Weights of a small mixture-of-experts language model, trained from scratch on English Wikipedia.
Experts: 64 experts in each of 6 layers, 112 tanh GELU neurons an expert, 2 picks a token.
Below are experts of layer 4 (counted from 0) of a mixture-of-experts language model. Rows are named router (the router's row for the expert) and show model dimensions 0-95. Each number is 500 + 50 x the weight over its row's rms, rounded and kept within 0 to 999. Numbers have three digits each.
After each expert's rows: a language model's description of what the expert responds to. This comes from a sample of Wikipedia text that the model never trained on.

# expert 30
router:578512417498495547509530489547450464466474567542506484467425545524484452495564520401528492556413541423520456421524548475579564456549540595501524514456493547419482462457523609532519537429491480481535556532473441478469543454544387546530517536570517397535451452502560488407447581591524441484
What it handles: Adjective and word starts. Comparatives and size adjectives after a or many (greater, more, broad, large), plus single-letter word starts like s, c, b, r.

# expert 35
router:503474468443484492604491529403452533485516586491604527553428467490476503594489520436571435517509562445580560450505519434516559430500507563492504451453487501427436482417463511551595467503502380510490559463520445433580530537520462552476556492524422437491423581514542582520512475525472462570
What it handles: Mid-word fragments. Short letter pieces inside longer words, before suffixes like -ation or -ant, e.g. dist-in-ction, cul-min-ation, ref-us-ing.

# expert 51
router:533541446518517567560549481482438486532548582504537582521460553501460434507593604424560447539443519433608498515517553475504509485513376620490517478493500556460468510412570565445602455502527521535438488533514480454538505538531428562520525523525472497548488551555511488442466514612469432576
What it handles: Word pieces and prefixes. Mid-word fragments and prefixes, especially pro- (proclaimed, progenitor), anti-, plus signs, percent and endings like -ony, -aging, -ia.

# expert 1
router:548484403496521537480543578483480439570501503516600495568445455544441527433415468547490443528495535449518523511575556440529459533498464531546473388449406484459460457502529540560503600479540505538463642522541463569484589519448494466501469534523478520504558484545566585427444392514487500426
What it handles: Copulas and articles. Forms of be and similar verbs after a subject pronoun, plus articles a/an, e.g. It is a, was removed, became, could.

# expert 4
router:546531469476509568417577507439437434523490489546557513470443549472484495550514585427525450527532506456574519477571584487475541426538457530469463475519452582383435450466496576562516500504507499430456544523550434493497396519517471527550550405476355537516520539545527433477531538552508480616
What it handles: Units, nationwide-scope words. Unit abbreviations in measurements like ft, m, km, plus scope nouns like National, World, State, and word-initial prefixes ex-, con-, sub-, ind-.

# expert 6
router:592522426509457560438508556418497458493494507486572566537502515547442529551543574397535464552449531470623520494495552564456529481519388555475558513455419513499440481425526551490492439531455455469453465607532456522568440500565404473476525534524463498556499565536509477435457508487448377531
What it handles: Empty table cells, coordinates. Blank space tokens in tables and election boxes, plus coordinate marks (″, ′) and some prefixes like pre, part, super, contin.

# expert 41
router:556578478406446557493494587545410436578528541521508524489466563586428534546491534463479491586536593456574456442521559396528506402504463463452524357421460455503468463457497558527482527508548562464519554581489459479520472543547461488593473523489559449561485516518526522468462457506450439503
What it handles: Line breaks. Line-break characters ending infobox fields, list items, table rows and headings, e.g. after Swimming or a heading's closing =.

# expert 24
router:477549466515527572600564440463507454554505521557495490487421515538424548591505586511546424613540517409550504563535526423538466548533408481505427431488544550491506524503478485525573443501516515444494483513518390519491575553477451578513498522554415594472462559537543489481407534455534412505
What it handles: Table pipes, heading equals. Cell-separator pipes in numeric tables, plus the equals signs closing section and article headings, as in = Patrick McGuire =.

# expert 52
router:531460425520450487583523538544491462581519540487524549616424509525450422529527543403579462521489511393588484531513525379518477483464430534462514462478514591485559457493545565542558444486505474467448575503501479466572468508472406557520494487581513452539438534503543492385523495573483474597
What it handles: Cell-initial numbers, No. abbreviations. Numbers and short words opening table cells or list fields after | or -, such as No. of seasons, all, Yes.

# expert 25
router:554448429486436561533516467466480477578558595473531566531496561482439508521626609415586468535433542444612516514545534463492524548532371539521480450481494562469439483493545605456605455474514497505449510519519478463546486488484442489544511517524461460516470518537506484410526547596540437536
What it handles: Quantifier determiners. Quantifying determiners opening a noun phrase, often after In or a sentence start, e.g. most parts, some areas, other territories, several.

# expert 29
router:507537464498462549543559626474490467592416478551609456511423468503519514534520536459570525543416593465439585514505442474531492469471520570524428449477454582525442460471509562498494519489481445560486547574481487396551505498548464531586572491449418492483398511523595472518468427542533458458
What it handles: Sentence-ending periods. Full stops closing sentences, including after quotes or parentheses, typically before a line break or The, He, In.

# expert 11
router:524512370466484574493512498512426488552556500490553486506415569536446474563500484497475450489405508453630537427506493462524521511466413615498447453471505468485490420504487562449588500490577448417445588537504420463547519475513426586476544521555486560562502531498597513481477499541498419560
What it handles: Numbers in tables. Standalone number tokens in tables, coordinates, dates and statistics, often after a pipe or semicolon, e.g. 1, 0, 31.

# expert 19
router:510529505449467564467517540523421372591491552485618505520493457529450463550508482474543473474496524408617457544583523477531517477539467583463467489506521544445520494439556521454522413533536518533452468574529551432499568498438398591526496552531471429551473447588550490494508525591501419566
What it handles: Parenthesis-initial pieces. First tokens right after an opening parenthesis or quote, e.g. (ar|cheologist, (18 casualties), (aged 19), plus United before States or Kingdom.

# expert 45
router:547552414420454490518516493540445484576531494578553527486404456491483473502541525409563455499471520352618577483491543487527535527511367579577453497535407494496501483459473542476467467485551561531483484517489479470484480503498440484556446419509435562597499483549577612505464518518497538536
What it handles: Prepositions before dates. Prepositions like on, in, until and along before dates and places (on 21 October 1992, aired in April), plus colons and born.

# expert 3
router:590501462503559537506559470482412442546533507539600564442445489544440449593505491462503530548555559457562483446496479543562460514458461523532424451459446539512484432414552554494453578422471541430581459516618553557439530530578460429456494495516415538471427523451575539474550457490529477501
What it handles: Open parentheses, auxiliaries. Mainly opening parentheses before dates, units or notes, as in (1.80 m) and (champion); also has/had/have and prefixes like un-, re-, inv-.

# expert 33
router:555572415537527560491564515475495443568440476525491499505467565515509420490549553500485472557475505487572598418513581486538475460492467454455433465442564488477455536457469518630500412496450541551453531557584437519459510585488399478511606512597495455524473423509508533508421466545474468598
What it handles: Common nouns after determiners. Abstract or domain nouns after a, an, the or his in biographies and media articles, such as effort, player, music, history, edition.

# expert 27
router:466519411497508438453491544504369468575553542517480530552442500506468442513584541426518481522432543472551475522452521400539531408543453491513437527496427491484495551427548581457515427463535488605479518523512445479519552516577372496508558474597441492518448481604545490497439547468528423539
What it handles: Closing brackets and headings. Closing parentheses, quotes and brackets ending an aside, such as born 1933) and "The Crowening"), plus == marks closing section headings.

# expert 32
router:438459446496535558521527539499431425620548586534519480565505476525369481546498513431477457512431517495596550473511476489438539431467393579468435429469469575483536585468553588485566498472572463548520515518493506508526532571563438507445542470452454484570476575534486506478487465570509424568
What it handles: Subject pronouns. Sentence-initial subject pronouns in biographies and narrative, such as He, she, it, they, before was, is, had.

# expert 46
router:454503499509517538448483426560443485564488600587482486508403416531553488560572478441476475603426592438571490388454529476573451482533515536488489418462405550539434498406459526537555494495537507484532459568602525453507496579523466482575491523522418525543473517542511536429476511570510527485
What it handles: Line breaks, section headings. Line breaks and wiki heading markers ==, ===, at paragraph ends and before section titles like See also or Reception.

# expert 49
router:563513469568486492530508563361431468555475558515480541478453497524466417544500543432543476602457506398609554512598572508585484429514487537464466451454450583495487503468581486441527447505421527478463564484505434511514535652540503536469531560544448502519474425487476542461536506546506485476
What it handles: Table pipe separators. Pipe characters and header divider rows in Markdown tables, especially a row-starting pipe or one following a cell value.

# expert 5
router:497530456504573562523571483481512454562544516502545466541457459550452542553597548448553443554532512459579639474500526453516483441509517484514500501504496479489477564403452551490597469502479502482432581536482490384426462568432402536499560501567432461560549456525512543474467389547553429544
What it handles: Plural and inflectional suffixes. Word-final suffix pieces completing nouns, mostly plurals, such as -s, -ers, -ings, -ations, -ies, e.g. machines, cycles, settlers.

# expert 54
router:499527435468553604468525524437401462585456500528541583459527397530465405509576579444519439547508502411541527387553505393504435531465506480510463459496475553470462532509464480525588445507518454482512571558508439498483537508480418562513540577546538581558492539553519464491468545537445470586
What it handles: Nouns after determiners. Common nouns and ordinals right after the, his or this, such as same, first, season, album, place, latter.

# expert 36
router:507485447411532509454577579443428517547465458525495474537489512544419525483554410423594470506488585437557549542508473465553414405478516535478484365502505552486448491515496548541611494483520516532519531520507459530477496530516466511505580462603419553620545520516507506414489549510445418443
What it handles: Definite article and possessives. The word the after prepositions or sentence-initially, plus its, their, whose, as in at the 2011 census, the commune.

# expert 53
router:519544493481474533497534452450468400617503506522468500546420485556442520658489519411574473467468551474491503451529555525485443453469483599546452555396447497531495500465501569577482463471617459503518542592498453450515489534592441521510471450546473538567522473499497593417464516543464451544
What it handles: Word-initial capitals. Single capital-letter tokens starting a name or word split into pieces, or initials and acronyms, e.g. R&B, MRI, William R.

# expert 37
router:543531448518511570570548475497452487538558603485528578526465554497464440514572592434563461541443526444611502514513561458502519502530374628508502474497498570471459517445563566466605468486543493539455500532527478463550507530528424568519544530530477472559524557574510495457490505620480441581
What it handles: Numbers in tables and dates. Standalone numbers after separators in tables, dates and scores, such as August 28, 26 February, 40–38, plus later and however.

# expert 26
router:540468427497528640542552443433440456540565577499529602487433538455464453519538550442553428526497543431611516496464553444480501523560405571537505483498489524439431502414559566475530493490531474494454506534541462473539535606579446560523530479529466468512447583568490483480460504582484438549
What it handles: South Asian name syllables. Mid-word syllables like an, at, ar, uk, ak in South Asian, Slavic and African names, such as Sabatini, Mukherjee, Madurai.

# expert 62
router:457534434475500547536523501422471478562612490494580515572500486546439437529479561444491535576514515375488625529488528512507446382528444527467462462443450479530434459463461526449486552539513467510533487604447496506497468489429502534565508494629455550507471555516597472427517419560468479558
What it handles: Role and agent prepositions. Prepositions as, with, for, by after verbs or nouns, as in known as, confirmed by, a shell company for.

# expert 2
router:569507420487500503513577487465495414533557533494502479588433540553471430556576552447489520567460521430613561514479570482470451513516509512521488476474466568462417512406493545466546454522551483464388491528477483513511606539533440543531507541543436506587469534609527450487463439590454391471
What it handles: Latinate name endings. Final word-piece endings of taxonomic, personal and place names, like -ora in Desmiphora, -ova, -idae, -us, -ine.

# expert 9
router:535505380532520524559523493490476462567507542494519552500418501576467508556577535487527497568462489367606521530472581502609505463446421495522410420481473545464468507442537540446597509509481453535432514491503480506505482472543427538510568499530496453518542530595582512453433563599437435546
What it handles: Table cell separators. Pipe separators between cells in Wikipedia tables of results, lists and stats, after names, dates or numbers; occasionally semicolons and verbs like arrived.

# expert 60
router:520535402495443551582541488522471450565520530536523539526446555511488404518611542389519489513461540412587522490453618477530472508530369602502512466498533519497453534484563546448587480511494466519436463508528458480520504571520478456549608539544484504495475551550526484479493505603507401573
What it handles: Mid-word pieces, money. Middle or final word pieces like -ath, -let, -ness, -iege, plus dollar and pound signs and words like support, due, cost.

# expert 18
router:554547449523505564551548468496437489532546597489556579517444555485454451519572600435592458545461525448599493509505584451509524522516375614501507475502493574464457533434558574459586443502540495519441502532500462459551490546535439559517537519534473465560544555556511499463487491605468452578
What it handles: Table cell ends, CJK bytes. Last tokens in table cells (X, Won, Yes, -ed titles, Maroon, Pending), line breaks between rows, and Chinese or Greek character bytes.

# expert 0
router:582527435467499539577503589481506417555528525468490508545418498515476490550581476473501425504507516442510541480525456503559560468501557470546472473457524538419407521460434535461513550454600482523428574519496466479516624564504436517555483455564388483574484433529446477479513468607533376538
What it handles: Name-ending word pieces. Final pieces of surnames and place names, such as -ley, -ington, -ton, -wood, -field, -berg, and Lundgr-en, Salis-bury.

# expert 12
router:533575442464562443499521449476412469567499481570509645540503486503449459577561569522480426608449558454588510436567526477460527449476524540539465521503532509484489525466480618442579485487461465524483490565493432476587514406526431539466521484528438447533462509504507587453417453570477505450
What it handles: Opening syllables of names. Second pieces of unusual proper names right after a capital initial, as in Hy-, Sa-, Ts- and A-e-olochroma, Z-en-ica.

# expert 14
router:547543455525514566569546475493460487543556597496539595532468560513464442515565597447572468548452522449614500521518574470513516502525383625507511481505497578469473517442565569468604465495538510540456506536526476459559506545526430570524546527531475474546523557578512499464495513615471441581
What it handles: Of in titles, table breaks. Table cell pipes and line breaks in sports and discography tables, plus of inside proper names like Isle of Man.

# expert 8
router:541511435452573570520450496436463460550574529481600573460438547441449487529520534452584507583390538463642552517464533505510479543478425544521473438489522548483514524464578542507578493455539491475477474562442453455580542547573436538477516579522476467495512461565557435460513500527473396569
What it handles: Relative and demonstrative words. Clause-linking words after a comma or verb in prose, mainly that, which, who, this, where, plus because and however.

# expert 22
router:527492446493487489545553560529501477527528510480450575537455556480397461576490505494584538544462530380594556473611539495521533491529399562492519500457478550438440577418579546474567449505546457470497475593514468505465463560473459566588524485550419470541443520530464444501497442553427454591
What it handles: Digits after decimal points. Single digits and word pieces inside numbers and names, especially after a decimal point in tables and measurements, e.g. 14.2, 154.4, 100.00.

# expert 20
router:476525426409474545558555473467484401571516502489566596524470544511379525600470542467577448490483524482555532426455591494582427505499476526490515512497423503475458547498473519565479582474464433523423466587490524495458533467649438456481583461540461497546543493443464520494578492486529447474
What it handles: Mid-word consonant pieces. Short pieces right after a name's first letter or syllable, like em, up, op, w, ask, often in foreign names.

# expert 50
router:482505473444491511471534531419467534514546492530569531553507502576419506514460475508594464583473561481556554506453593447517556531506552573482456441478492544468454439431397542494383498418463484544466564606520460448459541540502450536582494499566442525512491422498523575446526498586444399429
What it handles: Place and part prepositions. Prepositions of, in, from, into, during after nouns like area, part, member, as in the Tijuca area of Rio.

# expert 28
router:524529429495562515525497554501419476561475541505477535615444557467389480537469599439490433552520516454561559517496534451514463481438450518541526480465507607414441437495453567521541502549518454544552477515474442522524443582594387524575452521529416485542508496508442527498412517554605468492
What it handles: Coordinating conjunctions. Conjunctions joining words or clauses, mostly and, also or, but, than, while, especially, as in programmer and distributor.

# expert 63
router:547563445561464511484483465461462381586459423504536495505484630453481442534597562467515459570527545490539549474482518492445450510572521474495446455439495531499434544484429497501532533512452481565418514553544484448451516552593421536561481470572462587569531481557477529385485552536480425569
What it handles: Institutional words and suffixes. Institution and office words such as University, School, General, National, government, plus adjective or noun suffixes like -ical, -ary, -ation.

# expert 57
router:600480456496477518584546469376492416612513482527515589577438560495449392553561510388492511523421494439532532481465527513513478524489383511490511443473467551504439565505510536455517512430533499493491498555491452509543463480559464508508583405545491431510447463625530468465490489589501472513
What it handles: Given names. First names or name starts before surnames in lists, casts and narratives, such as John, Nick, Alan, Henry, George.

# expert 17
router:578423455442467489461520502498485430484496593516457449521461513520509447563603508440572455526456547444556609559529580483545479531533560521524505445389453542456457485443453551489470405445560480494588484508489467422462607495481490487516491463532561538510456555510528601479484431505456393575
What it handles: Colons and adverbs. Colons after infobox field labels (Appearances:, Founded:), plus semicolons, some -ically/-ially adverb endings and be, been, not.

# expert 38
router:548466480520568500530577476464452426528544584499534578608442579612444405610546531444533476481452506476525540475486486450519480468502389520523371440480438571451434525396541613466540506523581494468512478537506466465534499457504467540590507454537472449522491532510523509430490518519484475522
What it handles: Capitalized name openings. First capitalized piece of a proper name or term, such as Mar, San, Le, Ple in Pleistocene, Bra in Braves.

# expert 16
router:504517477511421599528582490484489449558546614517543581532492511489470402490554540468535450525398542433599510526484558512527507523522401564503495451520491617487522566377546557452568450497531504480460479537527421480542471504516425530550524519559526487595541553530524518418523510570486427548
What it handles: Possessive determiners. Possessives his, her, their, its, and 's before a noun, as in his life, her death, plus nationality adjectives like English, German.

# expert 23
router:525532426521529591535565434483476455540555509497496572522473555512467445514538599392596415575457547444562537475485580464510516471540380591507485489479480535506452483454567566452585467477524464535412517545502478461551468532561435578501538495517468522555493576578508501463498522585455436578
What it handles: Capital-letter codes and league words. Uppercase letter pieces in abbreviations, chemical formulas and country codes (CO, GER, VA), plus sports words like League, Division, Championship.

# expert 31
router:553531399492472563518571480467466494595595579525525536520434575540458494550521548401467485585408525428572486501509525466493516501544342520526492468499493517411465556415571524476601416529495459486425492564475499508511541537493425572555483505503497529569513483478542531486530511593459484554
What it handles: Number words and percent. Spelled-out counts and the percent sign, e.g. one of the, two, three, four, single, top, 2.5%.

# expert 48
router:534554460541501569561508533443527393543460568464471512510439507541427546541470515435555446507458498360585495452547471460525431523525514568506530515521403602490435522455483559523517531399482536579462495507610466458536412533487486418523542481536503548514481484532545504434359550506465482505
What it handles: Consonant-cluster word starts. Opening consonant pieces of words and names such as st, Ch, Sh, Th, D, as in st-abilize, Th-ree, Kath-ryn.